python train.py --num_hidden_layers=13 --hidden_size=128 --n_experts=160 --experts_per_token=4 --d_expert=32 --d_shared_expert=64 --hidden_act="swiglu" --moe_layers=[1, 2, 3, 4, 5, 6, 7, 8, 9, 10, 11, 12] --router_score="softmax" --normalize_top_k=true --routed_scale=2.5 --balance_loss=0.00428 --balance_bias=false --router_z_loss=0.001 --router_bias=true --init_std_router=0.0195 --lr_router=0.00417 --num_attention_heads=4 --num_key_value_heads=4 --head_dim=32 --vocab_size=2394 --norm="rmsnorm" --norm_place="pre" --norm_eps=1e-05 --positions="rope" --rope_theta=10000.0 --rope_fraction=1.0 --qk_norm=false --attn_scale=0.177 --tie_word_embeddings=false --parallel_block=false --init="uniform" --init_std_qkv=0.078 --init_std_o=0.0153 --init_std_up=0.078 --init_std_down=0.0153 --optimizer="adamw" --learning_rate=0.00339 --lr_mult_o=0.803 --beta1=0.9 --beta2=0.95 --lr_head=0.0104 --warmup_steps=264 --schedule="wsd" --decay_fraction=0.943 --decay_shape="linear" --final_lr_fraction=0.0 --batch_tokens=131072 --max_seq_len=512 --doc_mask=true --train_tokens=602000000 --max_steps=4593 --dataset="wikipedia_en"
Below are experts of layer 4 (counted from 0) of a mixture-of-experts language model. Rows are named router (the router's row for the expert), gate (a neuron's input weights, with its number), up (a neuron's input weights, with its number), down (a neuron's output weights, with its number) and show model dimensions 0-127. Each number is 500 + 40 x the weight over its row's rms, rounded and kept within 0 to 999. Numbers have three digits each.
After each expert's rows: "comes before" lists some tokens at least twice as common just after its tokens as in all text. This comes from a sample of Wikipedia text that the model never trained on. Tokens count by the router's weight.

# expert 60
router:505532461497568458471474414475553567538535518513518496444569510507588497501518538506494553525499474458515497495471399591441496428566474519493480521477523476520503443533540482447514497501534536513529517603484540521524496583545484515519474489550437462438444409505498509534460511502516509478467496483428559521430550489500474533446529465471493550429519513559550580500504526441512526513499
gate0:537509406442542536477491465439528531436500495481511560455468514538470509424435441555444462502487508483555471516458477583509504523529478517476460531521541516499547513497676380469496513520516541501462477535516456516520493458491484566495479481514472505480454510553513468482413573495488547509445475467518443529494526495466462504511521507441547502498548426471470494508429461502492511530490
up0:486442529570525480511462505490519507484479532598507502485492485501482488540515513493496576410495498526495480451564471471476448545468496485499450478468483536509496489470446600454424512538450460534548563452536583504555499607500488545522536496496529461521507552472511565465455544549510506439475478492477520447432505446455468461532590488486494433555449576502573473496484510473426540503509
down0:508437504472519432508395449540482480552517506462475544506448482561500558477419512505535544458463508547505545500449491547508517461563488421502417512479491437502542500540432493430477489477486543503606470478536501504495494562450502495525459552467497510472458447450451458473519459452530437503532545490529505527497453492514616491473492501497552486468484555444537608556503483491540512507476
gate1:483507456468499471520441493443601493492501497478507469537479480538580564502598478534512540467468446522525482343510404535516520498534492478490462478502513478517508499475521566498480608462443548480549491395542537488475485478466498507476531506463583535478475489489527517483512497474509494445543483520578560493524455497498467535532521527562457470463426554545447546493478525480503496532517
up1:468488468541499516405494448486445515521515569492532526471483556409513418517524579487504480553485474441499479568486493413519523430556479520534444439518535522550497476504470528546517499507548480457481507388477457566492510495606478535583502518412465495441507500481525515490489466531512503521460522488482472476466601506506504469472552500497436480488490540431532452496503465512544429487514
down1:505433486453480509531465473458475442463503483459465465524447546506507471514486577517477427435472515452490482541543527449466546550515488461530510506452580481548506469446494524440473545480534518493515514447512488469570482489476518603514489491413507554493452562452467472522490400484486446441558498473549549518508561513459602529519520539525485505487482538436497530502390463523560517514543
comes before: "0", "1", "2", "6", "8", "5"

# expert 35
router:492517495496543470494479464450536543521503531518495480458574558549512539480502546503458525512503460445528496449464501526487499471526491484521518540466525463518602460589510459461497549492540586550560542521456576543506449500521478566500473500550491505463557432530552542542413502520566575493503495450465536545448544473453442557483514501486534570483508543543522577449449507477530491583566
gate0:505542499506544525446499441478490596476453507502521479492465528470565583492513514551515550521525494414532482500464491502490532523512476473479518445490481521566550503526503437475532578472476465488483515604422567511559589563496491464475482480477526530518534504517461431537539464524553468502524543497530458551394520457550533519473530555535546501534530564536527503546464424406470491512496
up0:473513464542496506444525567549511542565505517529522529557533460479526528501572471523582514500416537446450495534510490475569524463491504516468478425457496469496412413507518508483505495490534494575627520537486410497510468511583494509548497507498469466479437499529509495528559527492498493435509418549446513464457542447543490549516505453488495482505501477571454480454561506549552491436485
down0:569486458508463524498452479481474526533566515517432565466472495452518465460539515511433467528445411576447515514480545526518577471487607466550501538478533480512498507485560527460512479507489527529451444530473492542481532500550483589481493533473539403527540459516541449488517459524536542486473458512573491414483533499465450437506478498476558484461475567497494488489505480530483528600422
gate1:455456500519520530508573505563493482446472534488452458530525476537482556487449428469500457481556444480466495490516468605609455505518492504502517588490518475524465496516522477457476483511517470530486541537456479460576434492542468496501462502457457574472517423528534462420532427544498521502490558526502590495561446508516537521534527489447520465454465517500551514566455550548503469588501
up1:512505548518492449495516541475544520529508502553512500405455488516531423484527462545520511509528540547478498566418458471505525479443483482493485498550519435456497482464475446568519463484504474517508482538503435471511569453454496507477467502567492524444460561462450489544425525507439440450493493455432410479460577492546507559528525490526403504559555449573523515517548553484493490431546
down1:450504541464481492479612534490450489445478416518446457508515513487548500499498477460505510495514462464600503503570463519524465541477470507454425478538520571584520590479509482463475399457499524509459467481479586487542487599533495541513510508546494559509510532533501541548520527541559523509472500490533540561472464506594474509480533493468516511438552480513469523494444493591484500536547
comes before: " ", " N", " S", " L", " P", " R"

# expert 8
router:512487489554533498475447506502556520568542502594528526475532512511531477515531507550507543519492510500511496481491444513453514389579447500471484490514502479547510480545585468467494536470539559512557540492489513569514494549553491588535431510545419434483467468482545563515456531541516511454396486488433534493446518439467482533451509483411551562457471542495573521478510483504540518503543
gate0:549485530571462558470477519502452525377551559517484509526442502445473472535535538449497500502528500527490558470557497472501438475482544472513502476507472493506534416517520536557507556526436557527494401510520462480463533490516519480535462452471498496469610477477497604461501436515538441455453520532496510453544537543544463517566521516528478409438555453451554504497528496493520492489472
up0:446547493441565555550498471514560434499465519465448553488494493543555510502532557472508493411462529483493505422485467489393504492565482546476499514501498514428523535465492493479507495555549482520509531515457529501488477533540502473473554550499445550538527503535435488523472541514554503595500611536509484445486522452480427528567539584509590490489446451506478516488572528501498560499482
down0:539451501502485483529502552488510504484458524485502510494538474568579476462498417571492489542509581502504516556563474519518456557499508580527429514529537504485577517484503456499521462549413473535543501506509550488536559476464448516419477527530504527487471557473513545443501559487505529403448371483494486467500552525541514490465483433494495509549507548428461518543469556424476473457505
gate1:540490513565572494474467534494516470490369475570539523452516488527528539505454468453551450475530529572498509553478503497493552477487447504454528504546457523590495482488455517429525475512514446516505455493464525448546472439455465517473497551458486489432438506487465496527505464471451521570559549494489485531524434479490533532544519501517480500476323535510525496426498518494511510452503
up1:454518492601554525483531508490551507566443471553515492469528458483513486534430494493528478471498518533479546556504527529497523433473444460465515486532455543562474553483413549472571461529448496480520451450469450441525462522503520507556498569461496501479396471497448463539524452447475499544545549490462529468557446478456493557559532464547455549493382536514507527461549521535508498478478
down1:507476434490466523452504550460493453562454483513478452502504574450505460528533456489478510514502555545467440466591521503461425470510470468557461482546512547561590478496485481510500477474452488495509492469481539555472522555498450438601505523472449481554549506436480546514570519536535473478523489469498400509614504485525536520440466559479558489567511504518485504430488509512464512427522
comes before: "–", ",", " |", ")\n", ")", "\n"

# expert 72
router:525527446571514447472514524513607542496533570527559482468562502545539538506535561520503568570501498469500495493433462556508538503543469529489507531477536469519490469559511477412465532517523561510521504522487533526549449552523489531530501476532476497482508472516490548554500524530530546452479433496462482554485506428500515562479524437458514548486435561538548589500396532467509587537563
gate0:500513521563487510546486504498517545491493475443489516567570484422435471509453540432486547508537521448467530561526521589556448481544553553479458538448536586534500539493465550492424446452462473479519465499507530462463507481505469507473516476493520536498496492528485568494526480435498496558498475544496482492447537473454521586415460485482513544500616524441545538442442468490472566540538
up0:518470493556522459489557471478473459525471501478529477475553525458446489507506544488466492508476483502489494527492522562521457507546448523523458441476459521509511488566492442497505570428488556469481449515461526485498570476425529521487571521519457536496471491389519583542517503469530550530518565509399505481515511534446526581534484531450517527542584555431598563498482526553525491585465
down0:502543505461526465492462576442508512468484479584567518502496447458547475518487419524437503523459540498460466523491478459489532553464517544461583490531530459463447502406510557561477463547580515550511507566499481459524484529478488469515506496470461496447428530435409474562467536488521448489510547487457551437532439501530562506490520534555472546509528411565534451501473501488491469513449
gate1:498538480394509483513528455442509505437524523470439489507428498479561581539475480473459481452453460497523475392553512479499458547505548469515439547515545524513561432580550490448438558516532582487500456499482552439482482520501495508584485527459501507556466508509514576512434519519469543459479571475586527525550505521508466480541542469456520495500508488475488512436462490516506468561546
up1:476521466457491500505516490523559461458499526502474474540475498500545450520444508496467495461461446532477551442446581572504492607482469460475498535505432479483525504511539502473551464508442470509516427537489568519421504512544508524567523501535481561473472470488509502547446490434468529515577582522497446542573459504478561501478529452491464454497427494506495590501407523510471395538482
down1:529508523471530487493551507469573486580451497547484425525496513494555513579526540588496554524442507504559543511533448519533497430455486509460506398541526527554549564475469527557434529476525504497470460508485498441475500433511467474516549532501478498515469574489543451553476474468495490481519505448474466484567507560548468521553493500502574520509526477605511470481474462396440448526515
comes before: "0", "1", "%", "2", " |", "5"

# expert 20
router:553495471530509421481479446450566522527513579577541558466590543529517521434572546573495553539422460467550488415426433507425519468468453518512498503473528388504535450523505470475493527477553491534489507495454523516552489543479457485544509487534485480479445497533523488546464550535537547439486468502511494537485503472475467519473486493500507501534470547539556482474496529496532617491498
gate0:504579498466505371509503511528555463582450538562570530527456521538504500499466510575506499460522515556465560482412512426531515498501510550511595441417514520515470513456509440546516569531445479506424492481544539518528444530483425532540514490449526498442550491498462469530500556517465492435513481533500470506545490459500508495504553452505453498557431470555493493460547531525476516504503
up0:518497565534519455417516564493511465448469543464487530559476499480538534447528532437558451478509499518569442536537497534504580486567463506536517473477467530490466497499567463523553536503482533468474571475527539441490530524509463479458554492464510505477505601538484497521555486566463545411417494535518580511511475462491501548494508437423533520505591500501517426476515473500480588454494
down0:527522480482447494531489487453566532518576531497484484468448428528523532474576450481503426503577516556437402479518466543444442552518527395478532549434481509521456514517511513433475479434478526487441535486520524439576464496506500516505474541548490485482488538484559442445495494468484457535497508459521498487430504551490539465474533511417526511530469524417449495505572487458485513515423
gate1:527452491569473440539504491501568475485576534553496548537510435569461485565498522585473537503489449401530496458481486515475562465464446482481466505537470469523467456423546510450494518475471499549506484519545480530529477405515455486536487526451545509451481492551443476476504482525411485545493503525560453534499482515416541503462575574496512480516495545482507465484492513461384536508557
up1:460499476592503531500442460550483463524481472470470467436465519480459523580521465443519530470413471457491501499558539564454485550525491499509489573520525544493510505537516560551499459557516519539501475455515411492608470506444524469499510413537476514514428529460482552485477541499461532534422506448483577503551398487519566532500476473492485549460500532444562501531479515549524527542504
down1:523531493457533448480440478408479502530497525480550438507451538472443551496451507496535610490573551469468472511495495468473532478397496495570432487440553465541461620412494493566499573454533476517490484440505460528500556530461492495513572504508483480504452522548465460470504505487529449514464513555579468510503564460445500505488461500491515539516463459467526536503452551504505511541514
comes before: " ", ":", " in", " of", " as", " Total"

# expert 39
router:497522491539509436496454480469526548552536480571526550428561548536524523484534535534466559530426476457556471488429455529409531462538503547497499539493556430544596507564533499476472543493530516520515520515478529571533492537486477491509488459551519505462485482552501506528459537552525533504479470455514483584501547477481410551503483409506491523521486550585507547425490510412485526502547
gate0:463466508499498482532558558491552549468485484484450461436472538488430519462498466493519605462569535440507495483524506518527577496457558504512464508488557479539556553520509543450426507541513480534553434463525489451539532537465440433486490471497499491536610492517499547435560578479564431509468426516479481466475542528492415466464515423483515515483464490530505543467516532546505529470455
up0:490498538506496508475548527459474583552496469439501449487441513462499480448511654490481568493451470540461489548456471528435533465464527563482517448502513495460542541488535528503494489513445452473566506527510528487513508501528494422491430521527524462526533561490515424544544567493563460466480447509502420491529579497482497400498490498526477464561560516508510418526507548484466531471453
down0:518545507469530428553527463511548497524536484475502445555558482503515513568585416472526446528545492524599451522554492544561468497489513518494529565507534549478518500521488493491473591460561558532517551505548500505409471437480560433550516493492507406508507514542503539576512521473477562457464617478487478525461508505518484465530505488475549573517465526493483441481468511474469483526463
gate1:503502511497522440556508493412569469520530522520507486457508506579483544512414392502521465505467506360493461546451548506501420465488513425504484548534527495507488500495505493515498498513543500531451489506532496493546512454476419493496472491490487488461500531448522533444451583548464513475531587511492404541568559500503505476488472412506463509503476498471473492457445489540525463596477
up1:532537491457538495527495448432490505478592476454480532448498555479474522497403526454502497546475506460584510528490503515457440476519536464496477484536487489488503525456521501500522525461484513502416482520481552519515547442497471460503451542481538517569510524478503510508331496512471449524540544515535470547507534485471588534499488497492471480500421465489449516527517520373517469615484
down1:513489566476477448464515451447583515488466573520491447494539546495442515483499496495466533469464483563498531465497603501519524487498530528477526567456483457517560547510487504497458520491514561472448484464453539522438444498470448515431527501491561450592487497500508475544534492477557474493489532468626413483510515478515497467474452545427565418559459488508432456496492445503490540518444
comes before: " ", " —", " Total", " \"", " N", " Republican"